{"num_hidden_layers": 14, "hidden_size": 192, "n_experts": 40, "experts_per_token": 2, "d_expert": 128, "d_shared_expert": 128, "hidden_act": "squared_relu", "moe_layers": [0, 1, 2, 3, 4, 5, 6, 7, 8, 9, 10, 11, 12, 13], "router_score": "softmax", "normalize_top_k": true, "routed_scale": 1.0, "balance_loss": 0.00175, "balance_bias": true, "init_std_router": 0.0314, "lr_router": 0.00156, "num_attention_heads": 6, "num_key_value_heads": 2, "head_dim": 32, "vocab_size": 16384, "norm": "rmsnorm", "norm_place": "pre", "norm_eps": 1e-06, "positions": "rope", "rope_theta": 1700.0, "rope_fraction": 1.0, "qk_norm": true, "attn_scale": 0.378, "tie_word_embeddings": true, "parallel_block": true, "init": "trunc", "init_std_qkv": 0.0381, "init_std_o": 0.0072, "init_std_up": 0.0381, "init_std_down": 0.0036, "optimizer": "adamw", "learning_rate": 0.00288, "lr_mult_qkv": 0.4, "lr_mult_o": 1.02, "lr_mult_up": 0.886, "beta1": 0.9, "beta2": 0.98, "lr_head": 0.00792, "warmup_steps": 317, "schedule": "wsd", "decay_fraction": 0.811, "decay_shape": "linear", "final_lr_fraction": 0.1, "batch_tokens": 65536, "max_seq_len": 1024, "doc_mask": true, "train_tokens": 373000000, "max_steps": 5692, "dataset": "wikipedia_en"}
Below are experts of layer 2 (counted from 0) of a mixture-of-experts language model. Rows are named router (the router's row for the expert), down (a neuron's output weights, with its number) and show model dimensions 0-191. Each number is 500 + 50 x the weight over its row's rms, rounded and kept within 0 to 999. Numbers have three digits each.
Before each expert's rows: a language model's description of what the expert responds to; "raises" lists some tokens whose logits its average output raises strongly, later layers aside. This comes from a sample of Wikipedia text that the model never trained on.

# expert 3
It responds to: Short word pieces inside or ending words, often after a capital letter, like Joc-ely-n, sem-inal, Dec-ennial, them-ed, Similar-ly.
raises: " court", " commission", " public", "ase"
router:447471519554563545528576534458590547510464543448459520535500505440467447610437483444466485562494500537434502480396518453547509435417434585590525530546448445492473498490441471444551424483487542556505581498548621510361503434470457497431495548456583414430472519508504479508524565549557493566489451444550496551458530540487459389503542544556479501514445468410485435371468492499402402563491454537496474397596548530507468461502422487562527462480564499571544486513446474546431515544480463481493422470471506511599417516534561512476543541438545480556484499549576582470488549506472467487
down0:478552438614499550535611492440508540450495496475543534457537462489495433583407440426492446514513549555437478483423515492520441489582558456547483496522488496579519578434427492565569500505518410364505567490548468537503539463462447552528375500623514481512483453524512492492472503551411419492525479421542532421564501468588489487398522536517443474438567601531433486500536440498483465461453512561599523538538439434438517456536453490490528449397625584506463454515515481460426502503505454464556478485469490408494471443511534494581537491450536548582500497545562445499523427434504554483
down1:498461529547508456563490468468388574506539497441456540403482499606482623540465527441546535448493497527541539413519472565605526503467477559497501553432425455459427501523522501469489555512476457481551507523533530520575461489483547541521415471403447447600565494544509547521453478333381470492452435546549438511494449510475499475571450583451504482466495569518491572444464449448484503558468506545568511453499435424479522548582518405512415472461489519502430516539484548535558444598511503470541496580528501461397526519545511437577489393506631538500440492530547490478481462478471424444
down2:490447471474537518515524470454523521491462577514487518399504544549529487506440447479464543548511508489528501488462459464528441485534503442458504474550571469536505432516521546378503572490440432379501534526480570460490480511412386538440376443490574535382517461536439488468544521535496477520452502489481530485503492502431477434528533485479475454463525536440476578594613350482398484626568410386429437549508511404486452477476517520481532497456482455563523460524552520494441516532454510471499525378497536489468472611535551458597482549458446515583469575520436580552530543492560468441
down3:496402442492541527449510527383584558511429469532554494407552590483456511488538475524511538507499522481449487437564494540498483548490512557512515519520473535440490528527515505525489448407499587521593508526500493510366481414549531525517452422536482512350469508503422495520484564592519505539487561575471574511589551496466478480490515481542439460582457505529481472438531515399526451466536581536549544547499576543521525556403414514466506415556491542427521494475518332404513508497482544567623538540554481600482476487584544601523470522453410521453548474504559423472531513521501505461
down4:463502541523518573476564437496551478400550500454506502571469513540510467574507488582512443551495497435438610465424474490560488579472539497470519495497455536551504526458506573531452463505401523420432493460552494429459487583527521471501362504437550451516457529503483508621515501533481520513537488588432458573490485533537592570512535490443405540347393443488485521452502519469498461525514458541506466447503426524582536573597511539488521603599504470353435451482526529456527507500503496534520485527578468451512427533527475543552530536440534498553565469450551612445499496466574596535
down5:579499487507395493440595471463506553559526523536434496573474417481424530497461494415468429392407391570537421539540431457427498494530462572531529551455543420532533436509441508514493551545465493465482542491468445519441510446477502507478548481578552491476539444557515546434493508548500592503597543559536553471552440594556544467490590518498477449521426460484437568501479463491434513451529635516480557576527412492469534513469450593453544527500442582589500530491478513462416514518581451380455483485431522499520461492424502549438516548498460456531495601406439442551530521519541475493
down6:578515546504446498516532450427500413573557478523449455448459532386550520640573573441409555495514478575537524425421560430436492491586422520550520479533540520506477584487457488523546406490475627566498556504548475533496511542469449497503538556474504511526556506507561518489558537415398424543548484446531531513510550365559539479459398411533489417478490482505487468504440453511498488497533475464431572515456531456503468520465444446567400545474501512546478441488399491574590496507539518555544590528407503545630557504466437512498484483499510505608525553516484554503508526548504495525
down7:555518469542472428463460495496485429589540482539608479490474536476456469466529561510536453472483524489504524503454491466474494528410443497484481608428520478462543466529480537437543480431513475486472630474514522431615414409558502506531460484442429516567540439401506462530464592339474480541505555396446458354387465465503457500551458489475583509506435481481538529536532496441446534472486489453528437477545531516478531536506578518446440555464512546556498474524431576472506378556404502468490564499499470439518449636461523497533507560513582489451563486456485374471521511510532486525
down8:567564463586487495481399391457611530466511409512534557536607593479524461416463530581448482506470568518572447465508565489529442637476514526529543530468547487514549509503490446455544503464491488520492426483480429568528462412461590452549598467445459564630477466540440490475554428393542526503449444506508530511469559510498489490562419457538509582501530535451568593450532530611569509533499443492472526557473445526523520552525527543492448579485495518454486510525494486511510442515551454399514508515495567441589506433481544459453575552473548548413488429467550523468491471499442399553
down9:529448439564510514431573442558453499552427582440483510521545502492511448449585512509571455410470519467421502487495476459469526486459502363455515490491489470506458483454442499512426452549540524419518480521538476619527563554475502596490421517546492523429539418521378573509571487502578504456493537631464468531448499474452546508482482515492491520414467533604503522459544546491522513496487570512545549562546509502473519500586475607558567432494536551482538568492628402417572518550481550554551477398501409549558527540508498556557459473492564544578514484518470550554525557502576478388
down10:461549530511506457505433523573478452505462520550475508544364571578531481493421511569514549472481541490511500427391464517450521458415520522465507582474500491524476465381466463520477509457441468578517516601530491538461517502453450497506460435570456405537453607441536507547526472534552505500494479499597390483507396452574539455515592495637465538569489559603455601539434491479474487564502455523431457465508494546511510508553509511480531532520529539489522478489537423526440529559444461449420543522564524501509555567543467522484558595498414504498477659370467447534470462442506516556
down11:505510502507501553489577458524409501486595511480560549467465491473490483434438514481497473476450427491507462500458433487614578446432476546483545528427562477555475424467582561376501507478487460473493623534472545493396504491495493474460484543499454545566509469508464475459404475473411528474438521486557463486400559584595501494439495411552439506546580512485461472542445481529543386580508534526484515607481519561601537438604462533574412548480473528558491493505495537600492508467463464411500470535480528526436433429466487569540463513553554427453465495492582544579514403449548579551
down12:539429584457496456601538535545478436510521483397581422418588446450561501521522477597585412493521534516462457530439507459505465511500512504551459507560405516535448584507604509509466502324509500467508432457467444506546450497591504520529486484428462549517533521519448537512450413496413516460491571559512489454553558493544534522553461512544516513519532435555476489442497472456631525443548613509558562449469565459419579468493509508510492545421521502464487507435509585523525538498580459494435560439546474564418520423507588569489466515573450461470497472504531518402467559457586499505
down13:409522429527517554464490558534548491540566516484526538517507512435455498573561512551516509577463482467534444622633434523496419485505553530483495479509547594458486463524503476539459480453600506447570467426537475466490470493555445560484559542513448605631555543516519569516534463419485479508524557526551598456473460459470582481439476504381571460524590513568557467544560588508507527516409453522513470533480475467593469407512533448444484592495504539571481634513450495495546521526564587568525611559475474577553481498458456481490466483508546508571413507553468535458497523546577488484
down14:534470541498494563492504518475503446503518612462546494425482465450550469438540438585519462513546443491512560513565484468541463481500550541476538424494507446536585471464462489485542478529553444536500515492463467517514448564495465489559544562523523529392593518445497495490504489475582612488550408426603540599595435482572534542472566593527490522498436533440473488480493423531481562451452471546459587486451476470547564484522541445628485467559468450515504592520377548498454411479609508532593443494456522450535551575472495586513489546547487436550483561541502426588633437557475499560
down15:496523562502565583550491608485455513492418554451523583473505513478562514503553475486550416478603519569480527452613529438581498490569568594525513527470441474493532507514425421430602573559581444491515563539517432464502445592532639483479519493481462444446500547517498542520513437532554483546567421475505488528510530501490639513454491535463572409407441536500456454486437558517470470433473483527461448548510529547590426496471584516453599582511448518535454496421425533528484499535447595564505440509510551485505544464484482439557489476515500561511459583487450581524504525440426504558
down16:482529538490554476520340481490552441511422463502600513525551466475543455467567592479533491407538494571583462521478554461536476481482590474463445515446446524488532576414501551491496522520511468498508509508503539508535486440588520518578531471475519503578554485473484511539461393464453556542506506500521522486444650442434519550491497510453602564463475551574493442516459419528495532513514556490580477591467536539562499502394422550532450489522464446543421472599437608490486518495468598571581577516505499545406580481450577505567526526465477441388478468553501426479436573487536439473
down17:514498467504436431530463471527512482493527485551468493555535603556525516584470412618562449544493492435480522509519470441519434517547458503434523472492488545511446513522634516517479514443507433404450438413440531558512537536573507503489436447381508518498459442482576501410584558489543450533520525550470528493447444482573450540508394503529488500507524591424593521565513484575477503520501528592522556647411473525523508433529512462457550558471412554474485549468470573533486543501545482442585420460446595418460494479516560512499451421518468537421514512356484432526486514572469540512
down18:501517493488537517490440451456525527409565598573456404420467508479506525538396436509514499480528413513544491437536442506473496397559483537453485528502406528454519448470535533462552547511503452515548455514554478526536446553496458585576528584555502539500546474523480473498527561518620505558471485442583510555625548565603568453527482557422414521445498448457456517573458480522509516524567521556516492417476535483617420457557434484413528502535510563415490543527481438553488552471528503543471428572497569474392537538466518490435462449434545599466504569426411484444457509496490603530
down19:564491440521589515585437489554519480532428425551495416425441520517477560523521550336548419458555582496484529484473591545529529482521550419432469520574496542465461588492443558499593514484534570554445459498450574506468419499544529513423438546512562550432578590477454396526474492501521491454509516546544512513448527483499565551487517454560613561576512514545493454534502539603450454459461496558447527483552556457453513518499524464510470615452451492602512502540483504394482430507503545564471612407541526573482508444511517554450498473446574553506500566508484517488461549448425529486
down20:455543366443551540458546489473521561597463415603489536530566490541461442508523495483412456469506474472464570489522532467500553507477470565578540485494456459467432591571490546467498554440502530512594495489474583431582573514361516465436582514531565537462470524429454417503572584561422581503523544449548521551519504525469486487568510477568558541535488455444466499442500482559543515487618536509528528530613536424469482489541512464612425597521412462491509493558489519518429473629397459482461469538516534522482481466503521489434523476471494472452483473436465520500405590476504454442
down21:454454459470498368576535459525504525544533470536531500477474423471587508476482418447432575493495488469503448423454499435555527529492577532424453469494427408464489552524501506448456479553393584460474544427423630565451482503427512498467412367489514496469468523409575514508448455575395500490491541462567539537525448526464509517527590513587482519501522539493501466467520402516437562508657474538499502457519523464444553531477506521570555526470463576574582517523443460457446415550517487493443497530573502504392510475547511517512512548532382541470468549472479600454467536512528470458
down22:586447557482513517539525413517436447530504497476536445528476565510578584554471434481508470594494552539474590545527532555557429444510520460453498422559509537386519484532537534559569432496475462488530521515443556427460527516468434470479521470502542492552525419533478574509514403551488561456497484529389617575549490499477500577502515538422447456493427552449437467579649417472426471528503420565404470566454531466493437435455528506465528505452548568521560574504509561547566458557506581413492493412489480520388579384571487508550480492515504524534466507539474552475456475514478503457
down23:590418558545539473462467508470559371446477451469489608462447563568426487484557490515521505471463532467450487522469464531463467505539518508513474526529540597487511555522506526522468513419415408505446459428542571456493590483368539516503389507489471478430527490577475489389427548598418509439497541547427450506461553561453522615507490463488496554517481506506586514492437497479514508450479531569438445509586491535554478395459580445493577492548415454484481529447539568472607510460453527578531573466535551572550502540534428576446546499462596523509545560501504529397496498498463487461
down24:550502470497543486583574540416497495436485458450544482510550457554504485565548561494531501427537353446414541527633479599519420460494527462506570559550555443507551476601442547454506539522418502587479390481501479484396586422450465539432533429477560478450539531533446539452566514453531528526510489531452514510484533515491468648526479523630480508478532480548537525512492429533520456560567482584550585524519433450556487470476467422454488517504471469548548509450494585467517495557440531611507502500539535439424539478393464576534394483461544532544458493492506474475448473535482522477
down25:497495474618412520550622526525440519557470368497498464469398491474534514538405496548588479542473497443401505533458476521450497495451585472404467462518477457454454393530468511479473479514510471455487462519557544496581472551429454498538507530453483481490560504488430483469468548465469549523534461554492637430499468517455500502448541615348449560489492527450456556487490478588451561453563524512531438344528501452443462515487475536493565508500454493571490504538505586435567562494492614564600541499513506463438473586528501525537484518571445532478572497439486557529465519522512463579
down26:515448555435525529543520603415486553488477510490512538511531475578552468531543487517528492510502488553427517462479496536505530512438581521513523483476558469535475458547549462484503546417432497416515515592451486404541475491488561430460453380415587484539574586522530534528450570432512495524503431546458451484503435504486479463558618450505559451477477493505438562517487465510572520527505574531502466540514403582399484600535521539541515499554515573403482494505576598521581513518497502342451465519457489618456480519511483380503511537476470570415506558568602425550542550495507498605
down27:545534437428487547427521486509562558503626463572510536457557537507511575514437512508458458497458414509504427495617582505523488473478453505470555565591553421514444538498521426523456535435530507564462546465553470514469556490429428563497522534456396502546615513503425510491516499665529535458561575541473469384569539516469513503427515500501487511473434470526526522470617525508626553464458601545510489545506546457510506502493491451408536481472565403525434534568589472491507472435584555526514527455486416544569418450510520489474535450460498484563461538497524519511500496511610485419
down28:502502538518499574578516520360479541504463653480518461439485543590469469529472580437447570479444451533529508517488480522428566426542464516488438550532461491564536539466453569541437457478445458575427520487547530565655474526481462457402472540593484579532570438512401465465551480469508554470525411537584507583524497507520481437455555421559459470490471511485446587544457480513486502597494467515545410491458435492481462425474531429534493507538492493427494492562523500473505507492443449451590510527576451510478557482594550458541523542458442536579463441507499426611538447500491523587
down29:539478428505536485538494481565564446574599468508425540493497484448539510483443533461528448548536436445556485500469499482504571497509432546477575462564502426591453519507529578409487469533496463498517509505511570481433546554487405557425447530458510500522488560529468499542594475560375511486440469460554424564433493566500491555567463361547525525410513505322393423524578518554441481468603479460477542441518535467487436449525489551395483553499549541543578475454490415513512494569565502401462478567511584431497516463505492515448456603471452511548453533514536516491463507516503495436
down30:520533569422457497427554557603513409432554484497529576518520495458420450514506407482457450519520522484487408532474489575483524434481581472454528486457554437478517421612457472487522496525562460481536567496448562414477536524459483498462599518488583485463507582572451506549488581496542455538583581438642483518454512494562465541530484532544389545519533571394478472479544548552478507553487556516450634423525566423563492508562433452454511413543543513483457470573593484508524418550476550485395461532570526530499472458511511503501471509497588450477441434479491536530484532473588472485
down31:514517546448522426408506441468522524536484522484530464518505575551468532424570392405456421455516577458493511563521496466495477492536566492489506443472431472442438476496471533593458507546392408473537514562502513470521504467460591451572446480472455465476503477553410531422536527548531495472447541455431432503598512462559513424479566525503540526574468523598551556503493535508544594514530479494531541540516462425457516406486464482531481526395505444460462478451438556519509456501452482408523590439542417546634477597524504444610467502396531433505422567533509456419469533571457546569
down32:483556517482525466499504535465459521511450550495594511507539544433668451491493421423607501591553460493538560496506547572574499436458533531463389542498517551465433473414569472518446463552558474532554506528414536513466465525536491418496524417536576546494581557471464519512468546489532535473440501517505487526396546611449520469530473527479485511396459443424577470420578525543436513535483532574529516562520451458472478487493552476429535510362413426430500490528507448476564531477489504498509506504543541607441426528556412368467546481453582525513484580530481496542525451471541547464
down33:469465512564497511487591474416490591518506549529477417427577396518514483487543567460547472474521463562505391492542540523535591523499592573458437499521512480437462559476424576397506445537509537490559508485491452459506548536481492470464538483475596594403546516506464485424533484519566500516540532539552563580397564425448523505404465470489478446553439418549491515499489454493527529408475403532491467556443478422476569499500587519549482626426397572488463532532487642422499507558547495516487567491521451523500463529449486476449497483527481458470455558571580578546431500510449507555
down34:438580509488461531406480520513505583522542444443425510435479447565497537557519519481604488521544476564533575499503531536421645409480564498593559433585531521529510454549401503447523547484525473465505402450453490482473468504480490500509530396453602514454558429514420474460392497550495491494413478561572488517541558569546413580560547552461506528538506519588415425398446525520527482505459521526500588556458458404477522483528485451465542492519507494436569473525488625543474499523548440548485503444494424591578485441493509497513452478516518503508347479519483550531462510492459498468
down35:452407483534437512515522431551539500378615497470510525469521548479467448503482503534514460571443415593483522528540423502536458454527483554419587513557423554603549465496526480477480438467547517478577526468383565518578531501484485470571472513461552511419478469315562582457538420493594486448464598555546507535492462490467531526453495473466516518464554575500567454529583440432512476525494494509522495550437503609520412481512462522461477476488560562449578458472464434514527480538462546455445537519531479447496459574515435539547546482514545626453522532471563576595538466457483533459
down36:479456515582487545544530452428525520456414585538405503442379544531557474493403557542423592508497529488554470515387554483534554517537461524502473499432423531474487455475501523493525491529477462477416502525526496449619426486515505564378407518529483534513478523500550445508551490553474452465474414483544468587534461467530439393426511421472498546487473499483488497655546467529503473456479546435487542481594526464476427518526521492595544514493562489454514522495553521514448437534403508438533404464568460521468458535511478478497461547422471451547698449448474506501525542506547461441
down37:530523510423484466475479471547385475486481535542588545496463479475544563551592539513608383559405492489539468497467564580557424527538525474516482538407547443499504419500574447484448553457481490442470442586564577549440422501519482487516420490548558496638479484549487521434510472475502535542508537561559532580557574592497553505485451459480460521510466514469476513472482492457540531458543485528575442529479497504503476483419511456607396489579510440523489439557422470496463412541521515388455514508468444466461629376506514514468620483523449492487424530504493555421530463498451428517
down38:515517457558509462487521454402459518497517485488456469547446399441598541442549515533450521457468431541528480546540504506580554553434470451601520390557494447410493499566474442419533541494416547478561521585514523518441454559547449530499474503492500490499489438491409416461549570488543488586439539491562480515674506452482505360488481522441454458480483582540441491387522544341438530462500533489427523527526524479479569522487557544504534465511467454547432464461457432491533423471486543611583483460451540438548462413479574509436483546461484498508507526456468521477508544442503445480
down39:478530480514585462462469398477504579612430594634486573505533493471499485555468474563440501537467566426516583460462488485476464484544411552433463434500477532478556527493479478396590466472459531454548488514500474492599569512363492434464561446516502579578511502477482503453618449537483506501444497480519535585466481446496509501488481516532526464577493547513505550574518501596484529544591555530426455505528415481490514475504552527502387475528418464501393499519493549477488473625477414539453563538549497502489466477505492501486499486403451434492524420453504560491462582386446422576
down40:545557462473540491458405496445507523462467534555435519451458537533605515518469464466396548436483565442497477469439434431453467527587462525497464463527407533537543509442524533537533582490520448476565503516532498493439397477522457378521463470482422462508528499482515546478535448559521519544502412464650501492553466486502561427402513384495413499498503518545510512579513486464549500487646507447512516424604578462498545521443497390542524499552566548583427565493474434511423521501477542499415446518541456592487542468456499518461386501503430488537608548497490482450546423498452472524
down41:512524493497570523534506472573504451553447484522507516507547396437610473548500541457593489382466490509565497528513500472500487512548585513615494467476558516515541500413453488599508541524415526476590499479541477454454419498535498518434463463546483678560482524524515635495453436444556517585461444506513477498562495633433519553504549384540459573435522512551527555547499482592532565508553549519503485446574452555438570541476530473574498461513522533501517487564429500524544468491462560534454472481435503544526499479509513611459539448484518495397546539552606492607531528456464547486
down42:469524460432584534524519606497492524647499474481429469426567496528584476542473478488438557594449464501532495492493491448549472493593528462515525473606541606434479521546508513470520476507493494563476627439652462578441532441525560513467551508415532501458493446473519532454524437529543430561386469388447515478415419535460519493569419480528496592506472492498445489549547439504521462613487466477505529529469552538489424529578498490440544462515513548510504501565509484548458501555455522436449521481580480480549496471567532450493548469447435533578413425489524563583438483547509547424
down43:445469501427487513499564484531497582444497575465573424454514496568459440565463472532565510491501523458463466356486529495488562544498568554550496474563502502430549474516469527511434522506467398456531534568402490508649413520482469475507548502527594585418476623454546582527567490505543488394455549608519458493472473540496517476521458520504421532549434479497463471409477501468431503497430432482595497490558627512449469554541521449477479488507581481406490537483448515464472514502515522657429503517473414536560507495521607523554509477502499453477495431527506545517472541432542503403
down44:502492535436508409384539485543484518518510522466526496541570473528498438459558391460534550489656362571529575415497511630479490499410483478469402498420558537469421418590552535549480425502491434460446522445455529552477465544526496502470546466527431495539524571455469492517500472480466448548440504579509520431478489595514531556576465475406470476479456411437598509580568533561649470512411485570551488504430447507498443523523406466473548520489606487447542504525548447535509426523507474518520480532495495520506506476494530542483461459447520484535472556456441486564532461543482534458
down45:533500507565485573507419538455532496468548508499458472563480377502500515432466512460453562660435558420524552500521463516541519505505469516536594486484551560499500554424460482553423558463600502557451450506514512448458550519503529534471557508547471619549489560504448502402472459425553518444455493465563466443421536498495442530466518529497522518510469567441515504445539501554458491529583387496543440590542576498544551539574515469377495423548438514482502489512473492540465518489572554459435522548527458498527520541471515569459444427511652572455534574462378473388482483466493590466
down46:431481530572546581558506573468503516506482519482447505377420420556565483535505468427583453528415499593449528499443426425474506516483437473478532447571585422514549519392503461443523420505431472510544434499534543450515478452535482526466529472559589498468456442508532583552578447525451612408401526597411557453484426523451495511596530558437510476467508577589473485544475468442497473555537408435492519480441492467452495433518467501471538451534438570448523448494462533534536447451464536494565437508538505431419536530593562490505444490552532518606519484509496447499596535504504522471
down47:464500589509539561423477498537486523541463473444446494588479490469522483490437461488453477471491469631501471507540490607506493479589598523566464485521625580570498473487526551459496603530546518540401506556495544550536598411513480502465604570557491504489552513543513580420492546531505548467464512440458420440493573585512412528555577500527504509465446535419537575529596544544531490557456510475533348495516490551525508546569528548508559491589538485469475440492523424436434493510408499478523544479521526495562490488515475527476418511542419520468434531460448538505509394351518524524
down48:471526537498521487464540558450498423457572452518503524531518495516403479480541514520545456494560562460508545566470570505432439441480471403523576529447574481492463477493472511463471480450459543478516523489434454430497546530444494516447492559522402549469544459505405481619553511471545503569538538437544525454461466500615579541520469595466415503541551457541537497540527578403542523518403506456509454411383538515488500486509525533436350530396381433472539557493494457487598449434607514577494500457435486527388482487504413477522479467514517471427487580559538468532461529564528426532
down49:461569415538479539554413481362517497481478563514463526485506564569469414504492552494562459595543519525569553544582454456462503517552545438550432432589488608500509459497574559529571474499474535418576481481420459457552580539516475506467495411424483570443517506438462459510446524507491507497490445547499514457558526529536590500491541479399611590454469519468520596494569484541537563454537405505532469595532452453529498583611486499487552538459451454480479481462495528487449481445496575508496500493508469535484560520568482480568394497613487575429486533458452583528566443487539587535
down50:477542436440454471353554464473495439509542496515530371530457519519445486488581564523614483454553552519439528548511506477394497500416436461506571455531539427449457516529427523590512443549475542453459503522535530575561519437513486522525466461544554519520571464457459552519476554558458532453505441581504577476504469473503452468509514503557513544496459453482503503440627510483576561482471518404461583457522499466468528453507510525502529412530523487492457387492456415483461550565519498634556494434406477459494447464456446469466463525559549373497551524482571399589423544586486441516
down51:523454512588475518498480546560541479430433569497517512501501511440450470466485502424500489485498483528450534530491482393575506529445535500518422509449463445507460474503449492520490450551531628435526481491534550442450427467536514521531523451420504470539461495541528520549518438546448568501445518544446568502380485451551535560552506454550484466514431552518467433369510378533517590504530450503539465498656561505490464497326524483444532476450572526451477481512506455551425578517457507530545490358480500531479543537549590505486556536464499402492376430493497439430424604467484506488
down52:515456495527509495528480451503471525450522536529505506492580451568537478640470536398453479551519443520413477551505492516586495441407321467499508440459493455492418595478511530520585559520412459473464510561506602465468516530539344486556497511495439527457517502542514502508540493509583636551539560472478560587543476542441448461448569524590447548534526469539466587473502509539461530496475578453436540470461547493556538447496506419480589527522462534538518507554549563551520442525443507463592552536477570419524501528556496555484484579540495550554430505436503467497488450557525462611
down53:522518604537515549528506472514516467515527509581456440565629409466439410518500562410480570531541501500516492466473416493540487535492527554464516552475473418510552466449453548496440502543466563444520479452522566458545583506535480489497557677488512533539536539552439516519614533475566512480542471500555534540502411435487494436509464455455587506457515397482561513547513485427457479590482440627489573421452593482511552559426468534433493485485652482515545521491486486434491460552527608557471511595472527482493455498548510550440450537547492444465463533491534498500539547543511452622
down54:454461545607548507467488504509443506455498596551555508510495443620474545497564541423516436465414561512591511573497520479528545526476451468408416547498521618510525524539510543481439557536492485542491576593444519475575439487492501559431407420501466500559486567457512510466467497455479511529409515488578500532450512484483457494306520456461535543550469606524497589471485427521497484472571505499542551472602536436484497503486579469437550525533489590560488443540462558601480475449470508486461417565498473596464560545537510563552462473466556469484547480435562519569542423453505557448
down55:506538491524573508387451491398504599567470428511509516537523542561482443527577485511412558534485497511543462463486542444552435470527576450543521490463497502491501633421557575550437538509465456453571419486392510462506499462457514550471507472531414400470517501459463406495615424628484524423427554542621429515478541443406430510567503383556427468564435524511514509539463509496519536459538530633534462448480496480495576432518480455570480490491459523460500459539571520563514467441464518533534472489563550527459486559475585543452549486568481488490560472485489420469450512483500453473
down56:512570500503490525544498513516495471478621492522507463500511556468440467580523487483562487460493518481578423481456517523559523491553545433468546424535525517516496593583518477468569494444489487513463534495513513513451390601493465496573457455542596548546388454427557628514574501546513535476482458581600531581437556459504539598476538528439452540458519559407390436527475498488538468495527477561550477585549543476442488473530448375594519414497497589476448445554421508526438532541542515478498477553491507511566612505529479599503475520501570416425464496463518508463434469521546496375
down57:605504531516566438573487517482509474423481459543514474451580504530381494516473559428413583599490545462479488446523458507585598557581570445511413568592456417460527505550458559532495524515534481515459464427507546570546581560496508521495466525431521486576541454512444476538590533532429505507518544532524550513433541441529495501543497552485497441432457550578526537446344489546531507502435611578489558565490527426475475488495468540493522399490483425579424523489603478425566529521417542564538406495515455542489493495567553472486597543480519558478498567532495537504485476502500517419
down58:523435468440542556502512507493509437553411459510490485545554499446500472537477496511431588543551468443491531474635551511449491520453422397523541481504476565515509500427493489572631507492429490493488621467511572397523513489445462502650466503482518473496419547508615545469503441500491529452608500469537595552518454576436502563548463546512507571531407543512498470412440547576505564488462496415499562512504528484530499445489496577461605525560461479496479389395511515420455563477456526465505525529567503571420464449584529520433502518534453505506560468499492421445543492521493578569
down59:551521458458463449460455445500553530458493475524441558607490489520554529449521501494569461477478484493527469583500516547495632456495558502467591505506554377508519470575511499509539437464500475539492488499474509481560514533436520527525471523477592425441384494445514509429486468572469604511505625551501520538538528415529556482483492589581475499556424537561438452566468558516454484453480525572489441549467489544510554485504519599509612530522530540465393427382624461487516499539519565394560468570498444422521473506517560589493494465520468570427424520495598511526527521561463429423
down60:532520579517530406426475524512384516560452500448489520604537538478478452479461484430485479440546500496632522470527442548527422521500496369521479436448579474522567484563517537499443590489504520478444429443452504471509614377467502410528464424435475547486495467497563473476560503422492414494521464606512488561475530534493540481561521524467589561511476466472538544434526431492573472447457415598430458489556432458553503489578492486578444598519515504413484548534512627486517469547579475471497488453474528550498518438525431518500505490480527566559522539478436469515511534465519478647
down61:519432473459467513513553451495480447456627485441581423550535522454510569482468459527369465536422605526522517480513477510458440489553521554584524461506515524545527521512464554498517504536510514526488562450503361485478546510545545512487465484480484466497575444374462546533443454479510496413540471498523467397515504577535445579453541554508499421471585558453531490545518458503524510544613548558487540530500485476534531528542445451385429450471444474553483596554509558513463378424515613564502568517564517563516449478397520567640475506455578489448494467525588442512513513551472535538
down62:512515538535474368436530517437517452468526514622550495451553599503449507410534513581483535602466530469435569412486522454497424519501476450516539536429572468427518569502571497425650513621605486526495551541409411434524574392471513451500456390435510445522506604393517532488579470508448518557393455447484555450492488414454451509463496574508518556524545447484505482539518473516509538531496522564490476514448454420462528441467569450470501491545456518530519479540478537482531492521442568455579478480530450536474567494528475532486479532518525503498459517411427545529565531514534535440
down63:511635414484564386551528479527567486466574466514513498472534564471498472452482543429523521458447507445523392543423523442501530426498540531497490541458470506456530518494367490382486508468500468541478478558509451478532500504505590541583435451487486492491415395512629515566517552451475493508473505551547538478400507583515556516424481475482525526407481504392600447461454464588433516497450470526462456504558487522431519479485526403444418488415492531551430467474494517514544565441445587527511470396452497505431626521445517476391450489547494544447519496460438512470512476489527477580
down64:542514529442523496512440543432457587441508558500522536481543417410451597560548607504623523434527488504537562490473505484460502429459575454602516563447492502498498497473470526554481494576435441390444475484578507524373442495450518432465537507602499504454465539501493527557508568569583472623412449471407502443478527578563482513453476486471437506517497505533496446410581529477496569459606422524507458454526522415503538486488471500563494441501460364485543542486453491450410498476508585505507559516444535462481498576476567488497505504446527468602405484509459496499531457574459464459
down65:525479410442488484530478392411479457619566464502449495509530569443486584536486440403551504376484447493518566452512576460448560488511520533575498521504452531454427508484531483518475491502380644458459469521519459478535491517491497462566541520531593472490506526518562553498616562529486495568430523495464468543478499496547426505423484556480482548442432455548519457518496495541490536476571564460501619605484502452421456456519563515541450520407486501415571460450427543492476484469506495599573579524486440549552480488538439498491478474583364520607469554445488499439571469480464473494
down66:529469518520546499548615516470507557523512531554467494541472589508544410511467451513460436509417545516537566501474366504513486440481482565457486537576513526494538558480457514521458455548472363492512413530473445442532453493415561432487480473539495322493475510507587564604535452535464462524423529475493427534514549498572508488417451473449542503513529563487373569541543542568547507535450522501416488467458469587593542382469448462549562500532443500445533482558507450482535418528543448464465472533419441506559570554410542557463593544535501493465532478555487517456487569505491522419
down67:540489430501548550531512452359498534577486601448445583499449466499483434469524480559539509489461586516466536553506505565528467497591555495508591493471471544486465498475574463487522448586508477488454421469497546516522498494470523472447467513524480430430533436403479547528557460531496515498439432474474508452579445600511433506553590394529564532415557578484436469484538438471523484516492528514465462504465522597489507455440450440611593398460522433524488514482525460507430497481477488468605517458489498468518530466505598417371483523537471473518586519605432486416468581604412546481
down68:499515500518447584541495532426455575502446465488498466449491572460458544563459429530534595506610495429533491514528497462470514465435510522511537552447505473464508533467480500495518394501562551464491406521611506478466537514458447465510532491515485368557540494462408483463557538512433513560565468552557476528489438520494523514493520485470467501590462503480424464449527410428541562475533481501427523524484416553487539516582518433503612522467502471491510506456469512420501447541502457504529575482487478491526415587395515407525449538454490397649555476499396451541404599670517484549
down69:556507493433401442454491517483610590534573434440486549540491486499432554525423529540453562474434561454466525510567495512439519547587499462490494474479425525469502542544536444586479442591539628472436565514493445570573426507470492571546501550522493488532509509439519545569556541499457503507541560525470525516470526436498491517505552491476415537518548512540418493498457497543532482551532596447482406493519574427575438533541466538509450552476465548446513503538532524477604546501514576475506536510532442496354513465648471475572614485507548586416466506565539464576498475597511454410